From a checkpoint of a small mixture-of-experts model trained on Wikipedia: a softmax router.
Below are experts of layer 2 (counted from 0) of a mixture-of-experts language model. Rows are named router (the router's row for the expert), gate (a neuron's input weights, with its number), up (a neuron's input weights, with its number), down (a neuron's output weights, with its number) and show model dimensions 192-287. Each number is 128 + 24 x the weight over its row's rms, rounded and kept within 0 to 255.
Before each expert's rows: "gets" lists some tokens that make up at least twice as much of what it gets as of all text. This comes from a sample of Wikipedia text that the model never trained on. Tokens count by the router's weight.

# expert 16
gets: " of", " in", " for", " In", "In", " on"
router [183 160 102  93 170 145 136 109 104 121 140 156  60 110 135 136 107 158  74 126 133 134 179 126 146 109 136 130 105 136 136 159 154 162 130 108 117 127 143  98 126  97 138 122  85 125 142 146 135 113 153 119 122 158 100 143  98 128 131 158 144 135 103 144 107 138 109 103 136 158 168  88 109 139 151 168 108 116 150 105 135 140 185 151 152 165 155 108 109 145  98 145 175 167 106 157]
gate0 [117 153 140  85 140  96 158  99 119 147 132 133 144 129 120 129 125 129 120 124 127 106 177 144 121 135 159  83 135 137 123 112 127 138 110 119 107 124 131 122 155 156  90 179 125 139 120  60 119 147 142 112 130 153 106 123 141 127 164 108 153 159 156 112 126  83 116 107 128  87 190 153 126 157 113  77 101  77  95 134 126 146 109 114 124 156 118  92 138 167  83 151  98 146 138 118]
up0 [127 120 103 122  95 119 154 109 113 117  95  81 113 115 138 104 111 143 153  84 127 157 117 149 134 121 155 132 163  76 150 129 129 101 145 134  91 122 111 158 157 152  70 115  92 118 104 126  94 117  82 156 165 134 101 121 102 147 123 148 130 123 146 116 146  95 102 150 129 143 127 138  98 151 125 163 144 166 138 163 138 171 140 132 135 105 105 123 156 145 135 128  88 116 150 154]
down0 [153  95  88 111 139 117  64 133 168 103 136 133 170 107 147 124 140 135 110 139 141 132 148 110 126 139  99  96 117 144 126  79  97 129 146 127 167 151 146 150 103 178 159 131 129 133 152 139 163 151 127 118 159 125 126 128 156 119 120 128 115 180 141 132 140 146 182 131  97 107  99 110 135 152 103  99 144 133  95 116 156 137 144  81  99 165 132 112 128 121  70 112 126 113 111  99]

# expert 24
gets: ".", "\n", ").", "\".", ".\"", ";"
router [119 167 149  76 116 109 136 111 155 105 102 101 138  95 194 159 126 145 118 110 149 114 148 102 105  99 100 171 160 139 157 136 135 105 107 130 121 131 129 149 169  95 149 124 156 135 148  97 151 123 137 121 119 122 141 155 133  98 111  98  88 140 107 143 123 127 136 107 172 105 106  94 152 116 129 152 102 183 101 134  89 165 120 104  88 127 130 147 155 113 112 148 145  89 126 111]
gate0 [111 128  62  86  70 149 193 136 164 133 139 168 121 126 152 143 154 107  81 128 106 113 151 104 127 128 155 158 136  95 146  98 169 136 130 105 102 135 107 139 146 141 140 181 128 138 138 144 108 104 123 159 140 110 144 104 127 107 120 119 157 114 118 111 123 126  61 151 126 166 150 105 130  99 132 126 175 142 147 148 135  96 134 146 142 158 136 119 145 169 147 136 104  55 117 128]
up0 [158 118 182  85 156 121 106 107 173 138 119 127 162 113  99 131 108 132 145 132 140 144 159 117 153  91 123 106 151 136  79 143 120 132  93 141 127 109 151 138 128 143  83 121 161 129 135 126 115 145 132  82 122 120 135 162 103 157 126 138  70 131 139  99 183 107  96 160  86 107 131 142 139 139 111 128 150 134 144 144 106 142 158 129 128  68 146 106 118 127 114 122 131 157 125 104]
down0 [151 164 141 109 122  96 186 127 123 133 136 130 125 116 106 137 142 155 155 130 128 126 168 120 153 129 138 104 147  83  67 142 173 125 139 121 104 116 130 122 118 155 136 106 147 113 129 136 123 114 124 169 128 146 128 135 117 130 140 115 119 130 126  99 185  70 126 168 147 142 125 133  90 128 128 162 106  86 109 124 194 118 186 146 169 123  73  77 141 206 102  87 154  61 146  88]

# expert 7
gets: " he", " also", " He", " time", " it", " It"
router [137 109 150 107 116 101 108 125  81  88 118 137 128 125 126 119 113 172 128  72 156 103 121 157 130 127 133 141 123 155 150 128 124  99 155 126 140  96  95 141 115 123 141 111 151 137 139 108 162  99 119  80 116  68 129 152 100 126 165 143 137 119 122 115 114 118 116 173 112 121 157 122 120 149  98 160 143 125  85 148  81  82 136 160 146 175 135 107 141 143 158 148 130 162  77  98]
gate0 [ 99 112 121 158 165 109 164 112 145 141 112 172 130 169 132 141  98 148 124 117 149  79 134 158 136 124 131 140 127 116 154  95 105 119 169 125  83 132  92 157 163 124 133 149 116 159 143 137 168 114  87 147 119 130 167 110  96 135 133 126 165 130  84  89 161 127 119 187 137 176 128 108 148 143 126  97 122 175 135  72 118 132 149 153 132 157 112 123 145 151 110 117 108 119 170 117]
up0 [138 126 145 131 114 113 106 114 154 139 132 130 181 122 150  99 164 126 114 133 109 149 102 122 142 114  91 132 123 141  96 130  79 141 111 108 168 116 129  92 125 133 164 141 129  93 125 129  90 136 150 128 116 141 110 114 183 101 122  98 123 134 100 163 114 126 120 131 138  82 102 215 113 126 112 163 137  91  96 172  46 140 132 124 138 108 121 138 140 103 125 143 142  97 141 147]
down0 [ 74 121 132 174 116 168  95 137 179 153 120 121 134  87 134 120 111 111 132 141 116 121 137  79 149  77 147 118 144 127 141 100 131 112 159 145 128 150 149  86  86 107 108 136 119 115 162 135 121 122 122 164  92 141 151 158 130 128 121 157 113 115  91 137 213 164 142 129 130 115 152 166 138 124 123 132 140 111 123  96  55 113 111 141 117 115 140 147 148 136 135 142 122 129 103 107]

# expert 54
gets: " that", " as", " which", " it", " who", " this"
router [160 115 123 117  98 114 160  91 110 133 132 101  97 163 104 120 105 146 134 142 109 130 106 163  76 126  98 109 158 175 142 155 116 151 125 159 160 111 145  88 148 116 182 151 144 112 149 150 146 116 135 135 133 113  89 138 117 139 156 107 132 162 145 127 125 140 136 130 132 158 120 137 112 106 141 154 119 136 140 150  96 154 141 128 124 182 134 153  97 106 151  91 134 154 136 136]
gate0 [134 104 141 147 128 157 130 133 122 132 115 134  97 142 135 105  83 155 129 124 132 151  76  90 168 141 120 112 130  91 164 128 108 133  97 132 125 114 158 130  92 130 128 128 123 108 163 134 126 154 115 136 150  93 134 134 155 148 148 132 118 141 147 137 150 127 136 104 122 155 123 102 122 126 111 147  90 140 137 121  94  72 167 179 136 126 121 153 136 108  96 108 146 122 153 139]
up0 [ 97  97 113 161 101 165 136 118 130 144  80 176 142 120 113 132  96 129 118 167 158 142  84 116 102 129 121 112 110 104 151 124 148 134 151 145 150 107 107 132 121 118  83 146 126 128 165 122 110 137  80 127 138 114  82 121 143 106 162 162 160 147 172 135  77 139 125 140 136 153 140 100  74 127 122 165 125 143 158 106 137 119 159 157 132 134 127 146 150  95  87 124 109  89 133 117]
down0 [121 180 132 133 129 157  92 148 131 114  98 144 104  95 131 131 139  81 121 138 141 110 167  91  71 175 148 141 141 121 120 139 114 130 156 118  77  76 141  68 133 108 139 146 194 123 150 169 149  84 118 159  98 145 155 141 175  85 109 101 122 155 159 136  72 114 117 118 130 134  91 147 139 181 179 156 144 134 118 144 162 171  91 103  78 125 147 112 109 126 128 126 110 106 161 132]

# expert 31
gets: " ", "1", "2", "0", "3", "4"
router [101 118 184 126 144 136 136 160 114 130 150 113 124  96 157 121 164 129 148 119 155 126  87 121 116 126 130 135 109 146 128 103 115 171 147 133 148 121 138 153 120 103 123  69 147 118 108 105 133 147 123  82  96  88 116  73 153 150 141 140 150 167 133 109 122 137 106 122 154 113 113 140 175 140 157 100  89 148 133 178 130 157 105 123 131  83  94 127 109 141 126 121 146 150 120 117]
gate0 [156 138 116 159 119 149 160 113 107 113 165 155 131 109 143 143 148 131  87 136  93 107 112 140 132 139 112 103 152 112 142 136 105 122 110 106 148 122 116 153 130 106 154 126  83 113 153 117 135 154 154 145 171 104 147 152 116 141 149 152 127 127 106 109  91 156 116 166 126 132 137 136 158 117  83 181 109 145 144  93 129 142 132 119 138 165  96 116 116 127 153 108  81 128 136 164]
up0 [110 113 150  86 122 110 116 151  88 129  97  84 141 136 147 103 119 158 177 143 140 124 133 119 162 133 129 110 138 118 107 119 170 130 162 168 100 172 137 133 120 123  85 153 113 140 146 153 107  86 155 102 123 100  92 100 122  91 135 146 128 137 133 118 175  85 127 165 155 147 122 121 146 136 173 114 151 138  74 152 125 111 136 109 133 109 177 144  76 100 148 107 156 135  93 121]
down0 [130 118 100 121 125 142 143  93  88 117 104 126 130 146 153 107 169 122  84 129  70  99 148 111 117 139 135 127 137 106 154 118 106 142 111 163 120 170 106 170 104 105 141 143 138 120 122 143 174 111 148 127 147 100 104 127 117 116 133 134 125 139 122 163 143 103 159 118 136 157 129  85 124 124 132 105 153 136 107 132 173 132 137 118 109  95 120 121 102 148 145 144 171 118 141 115]

# expert 9
gets: " of", " two", " one", " all", " other", " three"
router [158 131 109 115 123 125 121 130 116  93 128 183 130 132 157 110 132 151  97 189 134 110 124 104 125  99 126 114 169 136 108 122  91 126 157 156 147 185 115 117 108 176 131 126 130  96 186 127 131 161 148  84 168 138 128 102 115 157 129 123 134 130 139 145 181 140 143 129 109 100 124 134 147  82 157 123 159 107 138 149  85  89 117 116 119 110  99 132 136 153 137 111 134 154  87 132]
gate0 [134 157 116 116 128 119 138 128 119 145 127 193 187 128 128 139 111 141 159 156  97 102 126 108 149 135 120 114 106  96 157 121 122 139 111 138  90 115 122 149 112 121 172 139 134 109 111 103 161 121 132 119 109 122 138 115 131 140 142 151 162 151 155 104 163 104 128 130 138 120 133 123 134 138 128  87 120  88 130 107  96 116 127 124 145 139 116 140 114 141 117 139 104 138 115 122]
up0 [148 161 107 109  92 130 101 116 163 136 107 145 156 153  96 144 156 129 124 139 139 154 129 160 113  93 132 101 129  96 102  92 139 140 124 103 118 119  83 147 154 117 172 110 111  89  96 119 128 107 113 116 132 131 126 139 132 158 120 132 132 100 151 116 168 140 156 148 135 125 127 109 128 144 123 143 114 128 111 140 113 115 160 124 135 136 126 128 128 128 119 132 140 134  63 113]
down0 [131 133 112 232 125 133 130 122 115 130  87  96 138 147 140 181 168 119 141  94 102 146 121  90 114 162 135 128 146 132 157 132 121 131 122 117 104 150 121 134 124 129 161 144  99 101 148 156 136 131 100 124  95 150 107 152  95 115 128 165  79 144 112 180 120 116 138 142 108 117 120 135 121 144 126 101 114 150 146 126 128  96 140 129  99 128 104 108 127 152 153 137 121 147 119 162]

# expert 57
gets: " ", "1", "3", "2", "0", "4"
router [129 128 133 112 106 171 138  86 115 154 133 115 114  80 147 125 174  93 147  96 147 136  88 117  94 115 148 106 115 159 177  81  95 149 148 171 159  87 130 162  87 108 153 126 148 138  93 145  93 146 120  99  85  91  96 170 153 145 110 152 158 174 123 147  90 152 148 112 162 129 133 133 147 159 126 115 134 111 139 152  92 168 123 122 128 131 111 170 103 127 112 110  95 172 146 103]
gate7 [156 134 139 134 188 121 145 140 156 127 129 129 141 106 129 149 169 138  99  95 128 155 108 133 115 116 100 103 143 179 159 132 113 111 117  99 149 118 101 179 171 115 129  86 153 118  86 152 143 146  92 122  92 110 138 156 147 114 166 149  77 107 116 100 127 113 163  96 113 121  96 100 137 105  91 102 113 152 128 106 126 120 114 140 148 132 120 128 155 123  91  56 120 142 102  90]
up7 [138 117 133 129 152 143 146 148 147 129 108 111 151 102  84 153 142 134 128 132 154 100 130 118 162 104 146 141 177 128 147 102 100 141 109  87 158 110 151 141 169 124 146 157 136 128 139 127 132 138  99 139 112 110 133 150 132 134 138 129  74 112 130 161 102  73 170 126 151  98 112 102  93 139 111  91 137 144 126 164 121 119 101 162  96 141 141 132 123 111 105  75 134 123 154 125]
down7 [127 119 107 124  80 129 141 143 107 162 103  79 135 124 139 145 148 174 132 128 116 129 178 149 141 143 129  98 163 133 119  95 152 152 139 132  93 133 107 137 135 145 136 119 144 130 163 165 138 112 120 113  89 135 168 171  88 181  91 141 139  94 157 169 117 110 134 152 152 165 133  90 132 124 102  95 150 105 116 123  59 105 130 148  97 131 142 123 126 175 146 110 163 108 136 156]

# expert 35
gets: "1", " ", "2", "9", "0", "8"
router [102 169 138 119  85  92 134  84 146 143 130 102 150 107 108  95 150 118 134  99 165  87 117 113 123 140 128 107 158 122  82  94 104 137 124 137  91  66 147 171  88 105 106  81 101  86 117 110 147 143 107 127 100 136 118 161 119 179  94 140 138 134 126 168 113 168 166 114 135 151  99 162 146 139 121 123  98 156 152 127 111 136 125 122  96  87 114 160 126 145 104 121 120 136 156 174]
gate0 [146 109 120 152 104 147 108 115 122 125 108  95 106 154 175 109  80  97 141 149 140 140 165 112 159 147 126 134 123 154  90 174  98 119 138 151 109 134 107 147 142 155 138 127  86 110 147 108 144 173  95 126 119 126 149 135 130 184 139 115  66 112 102 126 148 103 137 121 110  97 118 144 113 136 107 156  86 141 120  96 156 136 120 120 128 123 123 136 140 100 163 149 113 139 138  88]
up0 [184 119 115 149  91 122 129  88  87 125 109 120  94 142 131  80 134  99 116 167 142 136 144 125 127  99 114 118 151 121 113 126 145 157 109 122 113 116 164 117 115 122 140  76 138 107 196 115 100 128  97 151 139 140 134 125 111 184 126 119 118 124  87 123 137 129  94 112 146 154 103 164 120 148 118 136  96 139 118  81  96 122 123 124 131 129 102 121 139 119 129 123 133 104 140 110]
down0 [134 142 165 112 159 142 114 139 173 115  63 153 118 140  69 131 161  90 160 111 107 158  77 170 126 115 164 131 106 139  76 114 103 134 142 135 191 138 135 141 123 131 160 160 166 105 143 147 127 104 129 152 126 140 130 127 178 120 131 155 134 148 162 111 142 127  95 117 149 117 106 118 131 133 124 111 111 125 152 137 126 110 128 169 123 105  71 118 161 121  96 105 151 106 106 128]